Below are experts of layer 5 (counted from 0) of a mixture-of-experts language model. Rows are named router (the router's row for the expert), down (a neuron's output weights, with its number) and show model dimensions 0-191. Each number is 500 + 40 x the weight over its row's rms, rounded and kept within 0 to 999. Numbers have three digits each.
Before each expert's rows: "comes before" lists some tokens at least twice as common just after its tokens as in all text. This comes from a sample of Wikipedia text that the model never trained on. Tokens count by the router's weight.

# expert 8
comes before: " the", " a", " his", " their", " this", " its"
router:537515513563554452478480495497593517477482522505534540517546499420479500480471530485469538498487486482495524510508547609532489473491518491602476505493456526607496477514512528489509492459506499624516506528480538483419582469461496385448540482491528551526518437521555410521517531493517528544520514512571487535502487520534453540503444438453466580475484478453563510462536477544496509505515461517529455466501436442443483440503466450477458511486474591493544500520486493480490490484471478537512505524524534477493519501553513495529489561427445520515512553606399553603530506470506516496
down0:463545491528507455496525468516501524496555480540417478443551538525577519445553517466536539459487578487462462533513480500490443487495550498494529490465431485506504537512432550460443566528466518465508457469515519502507459559462453584577424549516502519531509543490486474514523542507511536497524501522444535508512529554524454512513570512470437513495555494534534557496488509465601492539551505556513514497539537451450510519460512492470507428514453515502528473492415483463593468425461462538510433495484411537391451503601502443575466516537547444472524506507532468520453457485534541579
down1:488523522507524508480522489472561508457513492504492451427456461523531468557509535512514493520493505526563495516547515469493526511471450496480512547458530533415454495493543464517545565482546530554592549455516547450415562455508468510503536408447523456537535354477493573484473492532513476481506486488456519556545569525418506513513373524495487487541471511478505476486516443545530469472477585412453428534484543536476549442466480527519465534520527573527467520507548469507458470516519508456530488530507556461548498497547449479495502556519526620491561509515421483499500445528491522484
down2:471541482509485508500472439516546514534438497505521494432493426594468455469492572446513572556523498513503513486472463472531509479554473566522529492493533539434584539511485530541478506465571522522544522490570405532477490445458463543491531528609428482540519509521476493510474474560553579472487437494497531497483496458491512500578486542561441488504473508537580488392524555547463527560444497434542445517534517492499577535476468630462475504520463501484483445503468476509498528469509444537492469517519477499500470457565554482527476564459431503468485534554504491434492515548533485501
down3:554541511490517502481439495475478490460487488537482511503538464518445488478505496509467499533504523493459533528520544510540500517496539560582501550460498397498529469541488459480527519496492477533494462490446510553428552506481449435510495552457480501443461416452551530508416529563464477513479521509436450531553481548545458474501526445497452543533464462503501475455438489517529558585390441492483527514578518476432497492469512515514482451457549513510477532531555465365540487469513567569470439418488552565522550483501489470498435522542424479436483454522463493485474442422481441482
down4:405513513461458527524509486578458557525510533468517473492473474496474504488480521428546520598511585506572486524514520521601539538496544463540529455487571469538495471508478429433549532485522484519490525478518485476494540483507462505577471479505535594478545526493518529537439483556436503479479486465553496568517437492548469503527507538553516472577578445512534542510528500595497429502601482483468419505493505524455513488460559549497424502511488474513513487459467452524511523581560496387497483394475476476456504505526505516489539502478496488498500511558555517502512457472535586477
down5:496433472453472555489465585479596432475422437494520535492449509541521404481514524510503487542498566493499515511488503439473509454464459538543474515501491484373506499493510514468475596497474572501469448401516446535482559506529456555500497476489484506536536530599500546448485510528464456527477494483494473492540481513493488458553508543509436444506509558510497454494444545463521439501568579420520534521407477428463532483550496525497508385474461518564475517493489570520451480461505501568477556515457482525507493534488478463477478482425480497514523456463524503428521494498461523533
down6:518473530492518534554471495514510488473545548534517562530485528547493525527462545517525548497497452542445518517490493576545515515419519477513487496575578483658493523496475514507494485480485399490549489498560532523505587537498546478504510469436533496469495491411545429566533476516515456527510457551433467479546507491490538511467431467548444545512458577412456477523514461524528514523455498508503480492488519543513480433486521469577491443512399526429487466509469519559536513482455516599474552475489486486513493442461451580501473485450444441526526519439506524532513481558500542442
down7:471501482521492454492574466480488407464522507562501465492541452561463462446533519512535516515469467575488525473526503511484492509524553496458547526589571441597535463528553415535489487465455480518555594535502506499558489507478564464491529521417438507381488521465565469522503415481494567504427513513524473554503469493516502575538496456527557587519530506515409497518548465539447428515484507468469462528501543490516440510492547465551477483538512463456522590519568533540511522503467493504564439497475512474504515492509491466555502511546543534485490514543415535454556488476469485500
down8:517520540476528473456620466485571485510521508532506456508511481578504492504524445496514497570473576567520434504568539505518447491535526564540465436468582476588504510516446508498511553455540491441604450534519508536508508493488523474483512517512550574509405499512476582581508500486541542502518542539486463429536505434566468521560473517468515519496447453494508437407482496514520555469461441496502518516498496521461538524432504466490504493409522544492514551569462476484467474517455470485461476500536511494520525586485552559563440499490473465478481469556426481483478483489439552472
down9:480516551513513520464574450495456462609474480433505536499469532474524535499525532567503519488475436567525431456510490522469515453562430529439449508537516499413525460458524530465457450575416467503474470514513474486506526465515454523492544508474478516597475440491488504538507485518497546478509414544511535576506518539502535597461477504535468555480530464476520513528515508484542401509495494414487465475496550519519400565536458506554536533475447588458501482477517564520503498492475511424465478550426559526569490529522489537501499512446503542498455476491546524507480538446438527425
down10:494510541461545439466451503495528577449579471560539506561496478529562477454458464537418550514467504485459490606487577533495526475519521445464402453450550502535475511445466542514522570565587483515492467537483544414500475482470557529576482513520541571518493445483471496499437520501495497438547512494446459517530481514554481455555512526566476434489494475471462483478498550449475503507559483545481481534500513512531482491482511551440461496499511530487481542475546427469453484503536460501520475482551588556467545564507487569501566500488530491487503506464446535475527442393505531425

# expert 6
comes before: "1", "2", "0", "-", "3", "9"
router:445486500473476519447496499533455556587529340478475530547535533494502543522493466536488517509536481541463474546510466451489472536485464518470479530490534477358440527480548490531541488560500502437485457498498525436559476519537492563562513491558495507499540475495462600499473505492516490498459442443438498508460505485518563488509548522517488427526542503501408515582471530518467483509481489498464480510511466481509508543479471552504502528447521442468519492492479542532520522566510502445504524487487586546501530516432420470480519401448530505470508466448639431564512519508480498529
down0:510540471510542442452507496506540508527488480447497474527550556477514520501437541440576520505494466492550512520432430516484483473514524491565437559503530507508544510557492525524527445558483506448501513522526462499446449509423460420488533487609450462592533548554452447502445577493528446498512534510511513548518557552487461483562437480479482423434513473538483513531457515463523395467547493461544544483481486518535518485556513555535535469501452490483539464532443460416521518511428472555474474491465460466428480519575515505546467490480492511471510577445505501521519595429464543530
down1:409529490515459505484536550501500532468548446559540536538534486564556502490492511578560573535485506571497497496553491462584439548501501373518506466455506523437459485515475524491513503540539499506496449448467559510521498434529488515475418516490483550463490520488498508446480478526521442490489576479445528565547512518484538465524517455497499494535487490524483536503547523493627455480501491514481459490474514410518519461583461553490525399554570493528480462513473515453456462488578500487507483516500458591508452477469523553467534410535533476430536476419481482512553505474509502569
down2:602525516553478483591533530460460573517497559456506552501486507580520576454441533550459506504499483521498537435467586513544439475486443490458445471460424543521521462507474495533541502509486511471525550523534531529491519525457590482485490480415446577533497464518521505459487482426478585471524522541510515488454537544522497495420470561517546512497593497510514517492499514497492498494424448504480514461483498561533542414491549493496483466493559544514483496559463460453485514511535471659560488529504502492516457511512529598478467507542553505520533501490502492570508469440494534465
down3:552440454543460503513521459531434495508506492448459540471429524463565476525551477489451459450504486479474493472529520420492515495525507491514503548433477512536514465459613488451495494504554488484517456479513503484453486526564503467474496412497410475519477508429504540479548430570442527483434493433503490586485469438486501509481537537473451513465508492518446500524413531567505526533518528460533561482541521545441492472493506538401559556421497562557470510463471534487531540439523497479507499512510567486529455531495482580539449587473513479479466463455507518519505572516570466602
down4:471468464464474514445513490477526590501446534533480549579475472493589532519473553529406493487445493527429540513479513547501502468582452513600555508505569545562550508542480526532523489505459518556514575435555443490508492481521541484471509492445443501574495467483508476556495446519490533492506437494529529452508492444470476535488543521513475461571440553497461515599527492405476507501517441470495435499494468510473455420492453423439483494493555475449539509535558526513519529461553515479575523539530532506527508494501552487499590540518522548474412452457519483490558517499492474447
down5:513446471557501500495472519476462456495498540503484512528466504571422478485402529541504471418383554494488440528555498510568445504444449512578487477569537522504556424537476497516533520486489497559484548491463485512483538476483552466486540436490526569502524514487563511468564497470577432431506456529482571509476533525444495583464502417600540549576459514465482509491533493499482530563485503516492489488518475496557471450456491535500505535507520536523471541486491539473585452470491517469565483449472462546531531505493514569490496536450424452418412514480502457484535514537490541513
down6:534466542522498508508484507567551483485530464440481502428531531456551458559567459564490509513467491567508539571449488532488536459521483567505546518505491522512554507500594569514520468424502452493474479509458533526484537415467504502534486545482524502551583540438503535469525460407623567472464531512491493538487474529580497536531482459524554557503466476503465497472533498519480513554490459450524405469573437529519495535539452435488447534484462569472524497529528550497470586515457440452558477471499525491506468451565477491534520478457455420498532429509526530539518482438473499481
down7:518499462504560525477461485518576495496517437494525472473527516452493469440497542446517506518558524530543472507490518508496501464505572537481483491529450512386506554506441525502438478568487477560481525457501504509485517527500463517458500489487480408412491482538503476509424479569527564532477527455471505458542536522461500532582546398549448518429540473538469485526568532505497442473490499502496459472441476496501511580564450507477538557513415518500513509512500512473500468500451503536522500553454535451551478602477461508480453438391419551494528560574451507407564509459477514487
down8:525419580530437527472545462500528549557491566481560471458512457442534452481498457516545514515412531529482513516510499568464455515465445588448488544530507500540477524464559503545471464482467528507562455401417512509456536457482483582502413558519489545542483525529484500517493468469492503518445557494520498589480441484547493455478495498522609512504504546467506542465416504549486489461503551464520521465489574487585500471485465592496520490514473511545462528504518530509511550512485476508562460523471508472516521452434576529457479476506598458473511504473489461500604500514501543521
down9:466570544504505460456424500535450524563473453457547508509480476567475383512484450510512468439438528467416532547473519440527517484447452575514582528481490506503458523488513462515524482525490528472549464463511515516469447472491514490482476529495529502521550529468519508535485541547504420518512435573517502543420486519485506523493452468509489546533381532558470455473568487587506500482468476490513563513411509424451537489508466514455474470498556568515478568530465421498514502498499496566483542529498466542499545508509459513470469425520453505496515404482578501526413478423529508522
down10:493484507541548501525484430431451545478452492453505489479487544471479500450549497543568505497547444558471550526476476572464516524544530495566515561539526476517488522493529438431531511519507479450435449495449509490512473558517461560486508535545571465566519494554486476470580548461457468538585535459522563544513517442505508555499579457462578507572467466514441519540505468492441494450473572507551510515489530483541553589530568543490471496533483519492541495499498436496496518499533469489500513473575521599446508514475536516517505508517501507474487489429608552387449458545471529499

# expert 9
comes before: "9", "0", "|", "8", " Phylum", "ing"
router:544595513559510462514562459528565486508549549507538473542548523527452497508497552470543473479495513468563514440509469493489424431550518475545551428487515519591408470502500552485470456453501486495528573518481498526495546541448462498473483577533446490574484514500487460518468506493542592486486492565542491542493557538552513496514459508489514517467513536459513482496580520530457502451538448486545545422530502554456562482501483540488467470510528589515470459465414448483538474557497490538608477474429521483457504460492539548489460513507493497494465510489382528434559481478570523487
down0:513484537453497607427514482586477556556429485505443478482526448558488518478488492475501438484462536485492518525457573570448492502537515506528467464551453475451484458427526491501430479462519513497505453546437492517550494489461500469499545504522480434497437595538490499488527493520540469418466574519500509482516479518523528517495493633474522458507464584495497502540511492462523518502541420514473591517459465434522532517472497478526541565477516451478480461421441450513508509479476510492572555471512529542527529466463480437527516572479483495494538499481611433457575506514436480531
down1:463461462501489507488424549446459501563536513530504461518515533510498504464470549532523508450588506462543512459510454542473470497501442506448460530466404483539476465549573456457559494497589606545543522494478522480486366498489540458494531529535469509457449483504406477521533523536480518493572511460486480485444498462479520504562481556556537509480592432559490531504421550585417482586438456487552476458487469513499558548524512570497490508509482491494464503534572530506476450490514496488462494497526458495467551531465482482474503489543507476494554520604548527520499518532494437503
down2:497521487576513466513520493533523493462545554529444558543503469515498480446487450529517512514456495506404508517467532494556517499592480544542508537511511546447521460486525523430498508435487519460455488548539451543513487479428501453587548492573513464498493458522362492445383528558511486520512451485458473562525450503517494430549499541446526502460472508513470514515579486537418459552513490529395495428525490509437534463518474518508511531551524499431459467553563524435515488524468545485456500516587512491494517550497418508485511552486497500472542523487428538493440426509486523519
down3:517490484437468532525440494545547504477541439499509505508460514503407541470510555446469528584439534465512508483556579538503396549514588506448530513570401476453447454507539496534498478433451566455534443443538520493488536505485490578497485452489547528473543529520437522505506550454546481574609497496509443478413519489507456507487483548496521512432568507553458481561483475495489541480466469578518497533524437537498502549498564550542415486501511512555539505502470513501515548508480479514523538458449516442500539509482494445437502548543505457566561533482539498470470487516493527509
down4:503476495481505519480508491499522486566510512575425430447508523424482462395475453507479430500553503490522466478518464523438416499510567545498513415462455506509448486489535527478475503542471432483533495494505528431569545480471455478501440550530525490515469464524597548500498492567453500438434471519601509471451504425549491504531522542532479458505567490481529507539470523495505474481482499484536415501507567528484597542485531489566526518569491516460520457514465462491538531498563491435483565575481476488477449447522575512532542539517513545489425461439543504460531505575498554533
down5:511476561542530465502467531590501571540486536500484550561571558484489470517426430558487511479565494456486450559528528490503448488551462517484517538550485478521503489508469504505526519511493524506473513541519533464479501496590527482522472493482520472544517505447482485505407492476441553489473491439468529617500437507471537483605463470520512504501444550452528516548481509503469506427510536411495531494496490505458550506533501497449439463392463543438464539463543551508443547489579443507564505435488558512461462497481479488425473515416517460497487474518465446520571391487531520520
down6:522474614527585526509493445525524542523452431513514465502467467525484493539474562517529502500575517524441454520573503434552568514481488514521478539415457471460545519514452496515527438551540532553521428481503508585489460507489473466546483513467498557564513565461512522534524458455501496599538542490477498462489496522543535491502549478513435462493555482534478421538456433491516520507501531434504502508583518493482486477531497463472528535448525488522513563551561437444482499478510412530557526511487496516484461519500510517501517395465504441502451551482477508517470608550567587450
down7:471470495538482499506493506495516433443487445503505500495515515485503471570495541551487515466525433484538575557521420444464503525558516501499495450453517457494425507568516537437452493506590536489579575484481422464456464521535465502466478527469444513491460554416600457485574478475510588519460521502494544541432484496486446542504501357565522509560501517516519458488481470509537497502549458525509426493531432487517502540484461527449546484484470516489461560556479512430449537502512491569458458601472509454459480517535504556520536543450422511515481498496475467508491493518509502433
down8:454498528499576461495512502475485513547421517517505492576502540540511426544489566538544534583510534516539554512496527527538482461481513484484452555488513435515484498555501504485530486530529527440552415506498492488475479510503500509450493501507465561438543465534449509528462571490497447499587500497494565540544474586569454475489529493462512469465537509431536463490511494542486455560542481492493495485496486526535536566494505561514486473509460518505528425454553564452520424484493494532519495660513577503598550526516550518532489494504539504483481478546408558549460491424447538419
down9:547543552497642523506380432509450507450524488546448525447483508481489538543478475519498552510489551578542550514489451578614489515496524497501518504483516494569526523524448499460536498527453498524536501485475480530490541412540551496517494501512504511429500599560521552513506558466560473499483499516521576584504473551446494484525496532479488501487475568487479461496560502529507550545580428466489494517538445442487526484519520495529404481532505510445494499521550558487513519530457550505485551562584509477519505490507555500492525463496578498438569507513453474521476502446526573479
down10:503558471546554503551474426481602522498534521448528506515554503484505456534517482451505486395559492526527502470420501399436485481536510451558380519510530482451453510500442460487532525540531542574505526458535521506453568534591494456496482499476457495490518424467482474496498555418377517532543498532490513485531465508500469423432472439455448505458522455505519453544503442534487495482521481510530443453463472585471469522488510493521541471471456402504465507466517517515479521490525490512463508495525502449499527493496579512463511484496503532455490494540416507528518514473509413576